config = dict(
    num_hidden_layers=14,
    hidden_size=256,
    router_score='softmax',
    balance_bias=False,
    init_std_router=0.023,
    vocab_size=18912,
    norm='layernorm',
    norm_eps=1e-06,
    tie_word_embeddings=False,
    max_steps=5532,
)
Below are experts of layer 7 (counted from 0) of a mixture-of-experts language model. Rows are named router (the router's row for the expert), gate (a neuron's input weights, with its number), up (a neuron's input weights, with its number) and show model dimensions 0-255. Each number is 128 + 32 x the weight over its row's rms, rounded and kept within 0 to 255. Numbers have three digits each.
After each expert's rows: "gets" lists some tokens that make up at least twice as much of what it gets as of all text. This comes from a sample of Wikipedia text that the model never trained on. Tokens count by the router's weight.

# expert 86
router:156141088129043144134141224152132122127116158151121141070141109120116139087133104154102178167103203095147136136160055111161117098140124122119102163114097141116139131101148097160121118133174133126113118118119120093193209164088110161157122150100111183139109179163154115121140088097128113171074071071034132091200075103144113118180107096167136156141085139149136144126105181097197158135135119175114081101095133107179171124167139126075160137138123123103139142133147129131092101117166121110134108160214141141189129158169149158106160131101091161075134151107090113184111135130129143168122121098128135189084100110096154125093143101083086134151147104132070133137138112116160157112112143103067090155082112110183100191066170128098110047129143143070147154171154100145152167080115154
gate0:141077190142167139142104113118121116145102125105132129080132093150172108136105115108149176143215129110028118158157105166165146071089146146138084151116159125096087160088092138153167130079156090187072136130108158174155073178142122069135146125082119146130162133160072132111136153170067144155123095051102164125073141114161126200098092077120109139098143100078101190124149109116167151102098148134113099131163115164155100102110111096098077160198102123113079129082129094118131094186141105170096117158125163116155161098121071128104121139142120109122059148124185046140102087127149159169126158155174142136124131103160135044168126151117097106119156161165123127173137074133123066146127159172093125138125079131169145154171150145109115156172131157132206161156127146130098085145099167
up0:131130056151103149122151105091131160111142095130127080130125120127103113121128150146161155113075141154187126076094153109115097158137101156139164114172085143128128144159165121125108126161083199152203186105113100111120113113154113103093152123166128080133131117115147126149124108113129096109191151164159068157131099138115157115119133155124190075117094195162117060130081118133110108179136153121139172113107144154113202157128150151182088104102164134142134159132109141142164177053160178087173130084185113098130128137077163120122096101126158166164118039134088140125140139113132086073117133136105095115121160167070116226119115123107122141099118108089125095090090143173125233178112097092171156104112165102091111097092086119211140133118078085162059088102148090120130198115157102
gets: " |", " 0", " 1", " 3", " 2", " 4"

# expert 125
router:101163102152070083191099130130123171135138119129161115136145057119130101120127045114100168107081119144114081163123098066148161103129119081074126126183059115224150120072179119132088130213061100116141092104122135120106143181091140093146163115104111091167173104145181164146115167111083088092150128150162194171075119078146125111147149185109149174132131090187089112106154160184093136135148126151067129101098138119183114115131131147112083117078133104154137115160124157116148120145099151129131127121135091109091134088141056128148072141121144122115139119099117089152166171114098194117125126130183083160169144165066127151115136137072135136139153169124178085191160140120160091106151121105138132175119115158104054118146113127090106170149206168131159111105089107122105173137138163
gate0:152122165170105100153128074109088092168146026095133169096119190076127129131122149116134111125134125145111111104137123226126087142122128146123132107111184166139089137138119117185178093117136131161120156158164143133113088139140132129086171088053180157153165148172133056111155109153117147172056164180139119141101122134104129164131106136186136126126089114065164117168157122104126155122129122121184118209104128142126109135109137160077162136154125216130145127058147086138130112134099166132156156173218130110110090121101111112076169128131112171160070114126144080140124093096156135142111131190116124068122165128140097158105103125094165061148114161103116178152038129143117082128188097066137140143090163083120170108125093072087076119132125141150150089114136115180150072131131120
up0:197140172120154152111156173105122122126119155128116106159167017179129096174141125165173120057129059132163139123071150046134123137114137152153159091087133075100110179139098108041168146137105180127144118128082169144114102109154151090153083165163113121054068113107071154093109137104156094136185110086112127112159118168111122134121150125093125096094127113159125136120151121152170121137178194111085162105146134160129129057134074092179106151080157109134113137136088135096133143102094169141118092109078129156108122154132130146187137085157119108129156118155086136090101118182087124141114078044115137120093110117129134096141124132141136236125105099128164114085167150169108157131103128149139123099168090122092113161115168179199167153161137156115159110164157158064110169082122113
gets: " the", " The", "'s", "The", " his", " its"

# expert 87
router:151140100181061136073117150107101112134105147103141152101148199150100141116159146073108128170120134154109197150076120179183091106104097091070067140118073098132116206178172146183126153116173156080117105185168058053148107175110134137087143152145130116148135150114135125109083081109139129134158071092088068052126146106150144135179119139153066133160077111108197145166147119127095177135151126139096074136108095130115107156153119147098164093111135127118124132135131090137141119100156142105134115159166164076194166130120131157123118095120076078100129144111144085208072116124155166171147130141147154163121130124185132102122160125170125114238089142116125138094144135132168201101092092107115117119073147102080118141042123124124117100141108135127144125134162149162139151143085160
gate0:154097160111113147198141147121120123121105136044108180141152145140154110164132112164106127131135098109124118179050162136090127104112188106105104127119161086113166171090139111088137099114094185077111140111159173123166118141094180169139116116088143065050090124130115215135099140174056137081138160172072179101105166129142238157168160091153102152078152159111150138175132092136089111115117102128144114104110124116093119146089074132135114156135157129161115186086105099117145160111127193153092144064116176113173135131097158149140152231114128103170085149151181119141102098113135187128200162133090111104142144119129118101096128152145115189088140165154105092178080089131102081173137169088162130079136123117098094121125125123118072156138150149154154096160153152148125093132117109
up0:115078167074092174182168171133107117101089171125091147097195197138128082123143092151137127146111150121143141147102149092104095109153113096097092177097154119182151217168223131107114120156086173146054103153132109127201125160095180205108138103084168119141137125076150164131110122158121124090135123172106154096137165135109182136154156106154086125110082136153112143160149149104126145054101153153116146123162100120105079123066112124117129158166144106114193115085145109119159180099136160155139117131097203111128095154069183126136170157116123075122082126115173126121080130119160150117125124095112117122107077119119144116086179172137092228164155135186104064111103102115120093124122166077105133095091161140161081119116103186126098104143143103148134092183145111133116075141142154
gets: "r", "9", " 1", " 0", " t", " 3"

# expert 24
router:109158134156059163144115154163102087113093116127132177095150123099167124149153139102134092163121167110159162174135059129180124104140098163155105126157063145133078137098105058212121093081138153111151123160140145082172133137081107171126121137069143088130105114142141109162070110116131102200119125113063166135171175073102194112164130142110102147134141101128165123117103117140126157137208134195159130143132114141128174173146187123077161114098116144048102135129183086121077125077171124136145108135174142158141126120173191121076139179091170171171118139092068139108095197125140136155147153109092108120142123097154121102140104086070122118164149101176105126071157128114172124148127110128087077071088129087173124113161172072097117148176154173110188140145109100138167121154164156
gate0:149109164062116128152166136144138126100119085095144176076121129148094115093141114103115099141082135125150065090166122126145114121072093107145120144093138131127139146136137109143131123157097158151161124075131093190117094082161125124120117094136112180146100141158089114136094197185098084115123156146180119131121130098100099171166097123142156150094091055114047155075061147189025142115097120121178112120085143183083191140158140165136106067140114102134105110091145081127172106151128147110127145052108168123143152130113136163082180145161106109114123147140210129154125177099097141130084166142084056138144131111162118083088105123096103150089161141148181169121103173115187165100150142099132110157215052094168140162141135060137057115135134170126157117106117120142121083133098114
up0:100170118150130107125119048082132139145138182173093093173109153130086165150111127172169152096153067156088152117126133139111133155173102097071143107107138126131106102090131168123195112182136113143066086172146125083087137110108130149106099160106148076131144081066135116085160137098131174125156088154115122139119148151139113128084170128148101088135166185171173092150199102087192101133123093083076129148152161113173067114098123083064105191131162148153194143091071169117123189157119050132125100165136112113149162141134070103102127112112112134131132099173126140115143060132078083125138099129160143142059149138156104142124161159175114160137103120077087117139154124126052106176088147153154177100104142192116152112104116184113145160123199108172108073115120162123087148100163110
gets: "\n", " 1", " 0", " %", " —", " 2"

# expert 11
router:127065139095188101201141101128106126119141105175075150143118099139107104059142109197097188116173129110123167095104121107137135146105090069194171125063098158087147133173150171040126133165139130164141165089074126126088133087060144123154151119144179146155127135145157114093142137162093197122084107109137120085106122135201112156183069165081146120110127127114107175154132187116162109123120128085161104091105090101053134102158064157127125166123167143099156116190157170123164119088114123126144126116110119162099093158157091151153101151096122105083127149114172069174152062124113109123177135179170116140123048155135134153128118090170121130143130131141176119114198141151113109148149136088095162125140110102106063156133133179151110115111139127121147163139114177123182125194074081
gate0:113114156125110115140181099103167085168099159131093051117115135126137179162127099078130121122105119198180095074133130117096099140123105099148178140144091117135115137145149121140157122178138151179203124164154117064129159136154081168151127108107129048131112071180090205183145140079144041170146085152117109129124147112141145140147069057120145100141125049193106098115184128175090121104118125088109083116100118128181121101068132119134136142163137193109118120146119087144152127102153142186126177180116121096176145067136132124142143151156191155124158084155094097085144183129144126099138110134147134132113165169156163178137139127070134125137162101131079068147117088064072104086153128140131119140127171151104139098159145124135107129170141128139030097129124109169131121057142167
up0:120143089092112093096143178142135150133213134108170124158160163177163098148086090099171097144134158121115104186149119171146186105169186153098111119147153094147130173128171186156157174085131106122092119166127136176109099114154177183092116122145124176148124131108185115129154134157137151093162190094139082109115161140100149154160170091131121076115090149149165145099095044156108142148193089161086116120134158129101127150150128110111102121124098064140098130131161124054095082129096070092145181116120086145104159145111092200100168081141075109130112092106165153067086095106095182162075114155104087076145161091095129082158141188108093081153105167096175168121110143155136158093110154107119153138127167108135208121130079085101151143143125144183154140154154069137090126165133148
gets: " |", " No.", "a", "==", " ==", "==History=="

# expert 111
router:139110111160159113084150187143110171148111167189097164062116130113174130106151150130158096146052124100111193181142145111119127142099130099177086154124113127149174203150117119181181165128174122099107149131159123143174137179046122116141156159127106138146111159136121102113088193158175138173143058118139152083134084106170125087092140140116126154163110114122135171099086121165141128093157073141107138139164095125137074094170159168084180136173145058109134132143129177130167082146149178082190147133087095118130172129130095110142080137055101149101111157103110089169135099177123052118124092108084165100151135061097115127105081191129156137120142158184180148140150110086132138110121139079124056132126097137115102125179163108123161105101133136099131142167077075174154141169117178
gate0:132123090119116103140111115165114104129133127131122087173194105144134150166143112130088129068177073157075126146097123086090163115168163141164115133131097151105088131106136092118079162075113127194110116162161102136068143118156125126043095167120088111155161112069162082160195190121125127133154094129137090116118198059130132213149151105178100107117128136173117123183081062100173083153119127135116129131123152142150125077124102115126089091134146107136069137061069138090184087122148084143121155165078080152103098111144139157062102135197125157145118164137163182137157094130154134132163125171121077159094157190121202101142181118140106140143066130113102177105169114120100106120121094091186128130096087101076125106183095113125143165126149111151170140126174158090160096132129166
up0:097133165115148145090153133065166152133135122165173101096072131114140096130128144166180142173115159106117098096146125178193093113093141144109167144112158126123140126118096146144184090119123138062164156104115150104143101126140175168225132103176122098129165108213131143136100076164142091114084162102127148154101107210103121159141092159085131095136142125078174078098160156128067127140191137090139080174117106132101146127127092121138147163089093165154160084149183105156084131130101122154090074077189148120107141154105097121131149091115088133124150079127097095094142220135087172120090162092108140079121172095118106131140078134125151112103173157081168070098081171111148107139164142163088184163153194134146150134054109158109085149140137107146093110123127131124111089091108046
gets: " |", ";", " 0", " ", "5", "3"

# expert 112
router:120148140135093142107151153142148113144126162079194119166146109138130173155140104158108168072115160138057095108118128115112184134202093095151053073132147172126141152087106132098102103104074073157179147139097127131173150138099111156171179162092104138076109123131137112092073096139079108163094136123158074100130135102155175138196127105179148156098115066087097133157120141131098139175155113156072162144118103046144134179159094121094101154081134069112120182116137113134152075144155161075190104161131168094162144096144110099123112110141141112156125202065139092149142077146115163119140128088156148114129101133156123123155148127111123145153154115162089120228130097157117094084120192137143091103161111182100081081178124138144140139139125069126122132124134157167038094119133202
gate0:154075114132139159130202150137127128109113189107146171120109105119104101133110126165096147046129141159117152074165124084089138143144116091154057091146156161165195144083136085138124122132144087090145112136098096111176123127101193178106118147100153143158151125113106199075103138164167132080070186082101121106099144162144142085225139155183115156058114096128059205166179109164116152122107133126148151099161090119095129140142114108049137141183145083123112138149108122173133154179151156121100100114123170118143079153151182109115098136110107200155104147150098073146127139167107161159081116173172100132129120153113125128080123081131085182086131083158165161116135139117138083122158095130154142165120118139084119088149183122104145138185106174134092066151131127083148090171083130
up0:134158214185110080124160095131094116182208098115144087140100075107142120108090150080147093158157069120147127166142128099112114134167150171081133127138101100116098108141136175146169115082053157141128115115144102125123133087129118097117146154148142087082087104119156098168105123172102118106118126161190125135122087086123101130110139090099125108109194093128119139114123171149136143139152166148075138201075115129147168126091136126195118208178119195147189130168157140126110119063119129130186129138160161079163121121131042093174140176119147064145081145119159157102119163140135109166161086111094110087103103141130128182175134145104169102124119142136056082116111120154078164177125112071131124119172117165187127148123094114065135130135113101160193089050123164096093128106173104
gets: " the", " a", "ri", "i", " an", "u"

# expert 74
router:119121097138210053114103137144138171163116134182116150142107148107147169179136149122139064126115133107063169172187151102151127176110196124193130151130143130120136123158114086107139155120134179134104153082125205125166111129036182133117157092094044149140144163182150102124121163117155096144153093170139098070147048148084145111156146126064183099136182135094146126084129115124107091118124105165156135116139160117111131128139166187141165152103083123125139149176081166138174083168151164132192139182164117088127129146161098125156103158089092144079129057091074128131099132182146131095116098101071175153134165106072089179144109197156134137134172106147167136127123087103154151137124110066115079173099145118102113134106156106160114128110129133130156142201135154163132149161125121
gate0:136172105075129114096126173103087165138101160180133056161111133151087127134131074169087101153157121138166119091117104130125122129069117194077175089174131102083192158082132139092136127156149153192110109080123145073119195097112160123102109110172111109159088124078106091137114087048133115124109108116129053103138130213118116144156073139065149086097146119147097140185109168085153089161142121102092128133100166118125085137108100153155091161140118191166053149151197099086114100134096073140134174143127124102149107118145134109121152098108141169094131112139115130150132110056141140156140136145151111061158078095151146124163190101193116142155129156133173112134177115131149058108089161153143143148157109145068132147218097180149167135164135110153186133126135102118096155122147152
up0:119082127151115177156149144116131102146128113135099141130109119173152121132091148173125156144108110097121141119138119125078127131148088116149138122059177106133062079168147186057142135104114095145126110105144155115143145207087150104142105183092138129148165183139189135156121195109134104096091105122108167116107092127096120187182099196126121093059097083094163122125149116159139186079156152067055138116091083108087117118157169108130113178153192116201177109101067150097105183128161063129177143121115102126129071116091145127120133123103134047085092138154158113113133148154105085139163190152166124155140112078142115121143110114168150191152121174116120138034128125085068174132121085145088115188125059115152123159128089129090124122110089145113116114084118082156154097127158097
gets: " |", ";", " –", " ", " -", ");"